Experts of a small language model: 11 layers, 29.1M parameters.
Below are experts of layer 3 (counted from 0) of a mixture-of-experts language model. Rows are named gate (a neuron's input weights, with its number), up (a neuron's input weights, with its number) and show model dimensions 0-127. Each number is 128 + 32 x the weight over its row's rms, rounded and kept within 0 to 255. Numbers have three digits each.
Before each expert's rows: a language model's description of what the expert responds to; "gets" lists some tokens that make up at least twice as much of what it gets as of all text. This comes from a sample of Wikipedia text that the model never trained on. Tokens count by the router's weight.

# expert 56
Hyphen bullets at line starts in infobox-style lists, colons after field labels, and hyphens inside compounds, e.g. - Established:, Edited by:, semi-closed.
gets: "-", ":", "–", "|", " •", "\n\n"
gate0:045078111126072081111153130144111127139021125126112125126058117075155119138156151170164156148155111085165169103113119057140146130121207155112118094147120116111080100149134088098160189099134181126119135071107130137148101118107105061105096157116133126121171121185158143144129159122101189148085159139124154089134128129188128059149128098119161129121089108112088108128139161125087132079160
up0:048110120125123095093170150145068136158009122063126130136066106063135112148142147166172177160165133101135177100137128085147085122141194159121138114131126131118080097129134062131130146120116177163120114100127157148149121169119127097146125155105142121149184102150186147142127160109124179136102170172108132136157110119196107065130134080175137077151091114112109124147132150107083142067127
gate1:186121111184205122100081171088142157151120166156137112132168138109124139162154146142141136103171171093171115102157137127099149140113090103137105124114114145132161133126128067170055142160136116129175079070125190077071152120124199117110135125099112110096124141145198128138118150082116224098172057129170158097153108097128153212136185112147131116119132157137142119113079125118148125093105
up1:157142112139203094088078147099115161157071194167128091131137125142068102146112142165156138121174147156139152119131192148104111167113106121133143131092138137138167123148132154137032124184163168101158104061140194076084147100131155113129172126104127126133168138107099177166122137085146205148122118167176184108166109160120145220165172118158110140116095145132155083149126118139132119106109

# expert 24
Periods, paragraph breaks and heading closers ending sentences or sections, plus list-introducing words including, such, many, few.
gets: ".\n\n", ".", "==\n", ".\n", " including", " were"
gate1:163126187122045070069141152119121134141203098120157093084154107157131125107110103138170085172150154121117093186145127221120106117111089126131166115116065116157157115141159102135127187150128129176111103124118154176172157122132168148097135140047167127102088094123143119197128093159129113140118118199191146157139145101166146156100096112164132142157068106122113135171154091111168149144107
up1:145142169155040079082115146102136103123167132130159120083136115148177105089090103105146097194159143120115074171125085202104087105157082172130131148128059100103140116113140119115131184140129133177084094146105162141154154147148142115057124123074123126093094085123173155220122095211144086131140133146195147150136141092161118132105131117173161153149089092136146105153124105119107160152133
gate2:171170140129150109111146146120141185159104166114139124144121134112108120153192150049081091067153143108098085167129136075173126079120116127095127112117160140086137154190077074169134183150129084098137131109101123137171063169155163161114120165115154147074158081129111130142170113151111161091140142160088162072105166107094125115160128129122177074171090121107142116111118118072087101138034
up2:141175102171152154153121127181088123184084162126149096177133083078119107136148107070144135107150109084166057099110085095154093144084144113094069067116181108162092155194107131130142106137124055143146140174098121108151100157174111141105141124140145084142154110157187102158183102172124144123096161105112099155122160101097119033106133136146162046100111136133101136123094152120114129090129

# expert 14
Capitalized first pieces of proper names, foreign particles and title words, especially Romance or Germanic names, e.g. Racing de Santander, Sch-ildbach, Group D.
gets: " St", " A", " de", " I", " C", " Ch"
gate0:118122151141091119179098108138088118154122069092098169093065147154127106086116140112117118139116117120049114156129090066125159208113160111084104191145108160114108140093155082150157133145087142055054105112164092148173092157097105101160111130115089135113154091131176155144132130161074175122118120135153162028177122096138101136140149106120105094130127122164100115134152207110130098134088
up0:156122146141103131153070098120104104194136090128122147057107145159118155093128143134122084166119145160088121161123103053139141177124140082089131192125092166096132157110104083133152143139095166082089177101186082180151081194105136065176125128112100149110173069101157129115141113146124148092098104135155179053177108081141088151125108123122108088157132113116081137117180185144109126143094
gate1:127116171172142107157177140093113138213133116134096182158109182094105125073152150124176092121152076156120130143154130126164107169090099153108117087198169088186096152109181101132114103107161126125128114153129189136176124103098111174132099131113093128163184090111122159092117152122134099147132164069159117157155120148143102146087125159136142132130062180096177149085129175197093080184170
up1:119067168175193114119162162096111138235100120112087179180119166107128137070130114136166133126150095124149108126145134134191105158128097125104131098191144097176097106142148093111092108130168127139122078126112146167132086100134119165177109092129076151156175122165098165069139136124141130131116215080085135130130134163148134150084136179117172118129096197094152116118123161146112080189151

# expert 23
Full stops ending sentences or abbreviations, and opening quotation marks, such as Sen., 48.1, "Elvis Presley day.
gets: ".", " \"", ".\n\n", ").", ".S", " ."
gate1:167155089103117085094131127120141151217074129059138152157122089129115115114100155116123080111191135103123134127105130159133144144083091123130138158097123105110127141103096138080179099137140150159116129175089190126111156147064155096134133137109066077074136082144170146101090115111172138109135104141116172124115091090132144177132198127124172168188090110079100187101115156194087094152064
up1:166126066115119123111136122139145183191061128056128142134118082125099120128109147098136080111203153098138076113097155132124129138080084142149121142133115091067134151105086172067184094161122142138184115160118196168120140116124148073120120115120104103076150106162175112129108119122181144150146087136112165154130110102136118164150179123150168178184095158080117152057123167176122110151064
gate2:179151063130100117075164098145153175138120179125092120091166162125168095184132101165143089141110081150101100103149130139186160103125100089116111110185063131100071130111142092143130124137118130162153136130132046136133141175107098185108052150103168145153067127111115086138147124156095172125124155114111107135140166063174119160152116112136110130109137055116066101130135090115153094044151
up2:163134081125073090101193087128159152137102154150039131051179087140129069161126110161129107165122118106067111123125168155173129095139102093099119092132114113087073142148131113188144124127114117148107116126128089120140144134106136154123030171123109154204117128161169098156141154156110132167113133132130157125136160073189135157184109149135095123082118059135077113106144134142186111081146

# expert 35
Prepositions, mainly locative or temporal, opening a phrase, often sentence-initially, such as in, on, at, during, between.
gets: " in", " on", " for", " by", " at", " from"
gate1:133123137097132170072179122175118174104153136111108135179185142075075145135084051178156135168135088075137075164133117102127137099120169143162152091079107087169128216097152088137106144112154097080124105113131105136150119190113151093126124084148112151095125128092189117166146109063137115109134103137130156145082152130096160102129134105160062119135161133140144173190167158138097193096121
up1:148124155105103146079105145169119151083129093136178163168186123111095107113067065186169140178148116109143095147089100126135110104128144104161132122099117070150133187114152120111114187083157131086107166082103183135109127163103181087153138100124124122114102132075211122156124116069104144095140072139093123138105137141108104132154129118143030117173136145159099170193124136172086183111098
gate2:161120073113119151123096184168147116140156095142134163122146104102126126155152140091088139082102010149163139097128107104118127091160076141109144151116098103139156111143073177116157129100058075215104090083140149147149116129096083149142151115138127147122098132142131151130092130082119165116114087136076160100169121057132096148176156154129107119168137112186128158095147114112064052070124
up2:123134069143163129143135136120167105132165162167130170111156085111105155091103119071110091085159091159116135113076125092083105073190093175162100113091086116146157116144100117069122130103039099179108066124149107156156139084115076150112118142151140160071135142127091159109151081125129161133142083151121209079169143083141122147184095146157155132143121144202149179120124136099103100083115

# expert 27
Colons after labels in credits or infoboxes, and commas in City, State or thousands, such as Programmer:, Official:, Knoxville, Tennessee.
gets: ":", ",", " of", "'s", "):", " in"
gate1:188117169129103119153109150127175133105153117090057154097083121130114183092072131102116141113090073158142106122134165114135100095151156084108108136091141144099098067181159133203133133094112128174111134108124082174092222122160137094090151096124172144149148153135173131100143135201130100150092101173136147167141170159132175129180121134183198102115112120083173113123126153139112181152168
up1:185132166124086152143103168113143127108154154135109131058052137071170152134070129110113124126137098118125104090149059077123109117110169097166154068106153184128155077190176157166119142097098131155036160140135158105135177120114119132149152082135105135182136113137082154111153145140156086103102061126113127109186171201161152105152125148139178101130180093148149105151103146112120164110129
gate2:189117098152195164121164100108105136132144113084177129076120146195123107147129114196190106145136066165107091096173159185131103118111105106130151121161124059068095141171110078120157137098138124109084133133120163124109118163085130140189135093112179144091105095120157094131151148179177146135084107086142117146154119136115118162129140160191129147106094111143124152195081122148185171100059
up2:142131095138148142128144101081130128116134108082216108091131137175098108178146119159120168094144056165062058166156118139150115112120087119151117099158142063118122132170085089162152128080126138101134106164086175147126099115112113127186150125101182162134132104097139101112138178184122117103104141143144107124192103108101155151077147131184126132162095094149137144180136121150181144110010

# expert 11
Closing parentheses, commas and dashes ending parenthetical units or list items, often in tables, such as (144 kg), – Don, ),.
gets: ")", " –", " -", "),", ",", " —"
gate0:155156122133157122081110122120120131125058127110174149085101068138116152228175141120121137147133082141151211134126102179089123149091131114123134101112086108131105165097099151176110164100127089159088076146103146176135076113134162131163102057060153110106147139117057096094096108115162123075083147106159146120127171145090135064131096158089126118080155135139100136172085158157117167152095
up0:181149121110145147100136167106112122103109122065147123082093160138106138167146145128167103149104165169172205074126096132104136123107144123105172083160076100120121161138063163196107169117106072201074111136100119185144050093144133130163136094102158094128119135105100118075102098123129108117071155148148110090121148173128168049140145143139136168121143128097118131216084157124112153150100
gate1:133151172147111138079141147116130146087124122120097145173118138100168165203208104106170127168150136191085090107140131112101096124116124132184111133118135137156094134159118108074116179196073128032137122099114127177128116110142225182126161119110146123131189144216109093092122142109122134091150120126148109154145164118167177122065095116098121116119125135126153085152182115089095140118098
up1:123140160135115135074122154147104148066135108141080112184120128106182154202176094075131105135155128179090093099151163129116094095128137125199129127093117153176068098159141107054125186189104127068106141127117111188122139096151228167144161121114139133118186136195100133132135109104142154068157100124146111156123138115152155128079096112108136114125115143121171078179142113085095152123099

# expert 62
The word to and prepositions after adjectives or nouns needing a complement, plus adverb and verb suffixes, e.g. impervious to, able to, -ably, -izing.
gets: " to", " of", " with", " for", "ing", "ly"
gate0:078117092107137069111146160110100150089142136158132060107122159146149133150149133133097128114129125088075135143128105191170168105120140196089141142141168117137127162110107138135082188187132127157156175177082188122129133196135131203153120128129129126073139108160098107081156160114153208069135174117094165179115124143132104117083132160139093128154059063175148125111127106132160109116193
up0:148092109102159077147158159112113199118090123134130091110114135147155166167146114165109125086157119119097137098153096184112112134165182186069092150138132143097155116117089122101098187181135100172125139143117122136106150162180139191133179187137124156090098152216104103099152147133146221098074140124091158157160138172135141129078192143141135137090096170143127145162102110109177151140178
gate1:120123087121056147113161152156125137198036127121170129131177140126123104147150124111070100121125130180157100115145159062112088096116160148100133104162103175180094145153183115141130129140164108087092172085160134117145150108080131119067143176135124137127129066073157165165104102139077088127135075147134094054141171092093163143165172122114160085121133153124127124172158149070123140117185
up1:142140147133059095129150117143122125178108091097098076098148091102107075071125164136111093145145148151115081096124109082163068088103127124122117107143141169175099191105172125154088086111175156171110182105139167119143095109126115093087126146101164194125140055081138135168163158122141126140111130087132131048162157086118141169176187128088156089172118169099135127172173153072133155109145

# expert 42
Month names, time prepositions such as following, after, since, in, and commas and colons in dates and infobox fields.
gets: ",", ":", " May", " after", " March", " September"
gate0:128144068138089131093142177093071168105095173069159138130146164094175077047107132155156147106118075166125113139163152109115099097061068139115094123140089144155165103131128131095122101132158146117129120105091115157074199130132139099080121124091172166156136106179052186088085106101135106146126136208120114144180103171159144061149141117122134108131141140149122156127135145133077102090097
up0:127123073141084104120122127083081160115110104099114111116119180082134057052105110179140166079165072120124129119158116102119116102055092152167118118132097090157181090122109119090189128124138156128137113128107098157105196161119155100116119128078124114152178101135121168094077127111150112135177100197141122119167107176146163058170123140157123111125121144166100143126208148110058095116081
gate1:072105196123153157161138136167095156091128117124101149166114130144163075156098108121175128148178148120093132183125149166097112081196133114207105221132182108164150094112116155161104183155124128096161129137165152179132143133071095125149172068109125143174166143103170136104111121120161148130175167165100187134143120156143124116132067120160129151118095116183116134110123131203101186132134
up1:128122155109146093148091149107140155089123141114104146183110106156138079147111097108064109119192082121141141158133181176081141090134157144140123202120162092132157127079099098161117130105159144107150158171115096156142163095103113117109181031112150148122158147106221089102131127120171133122171166169174182063129135183153100122161113117137124081162079165167123163118157122162067158129100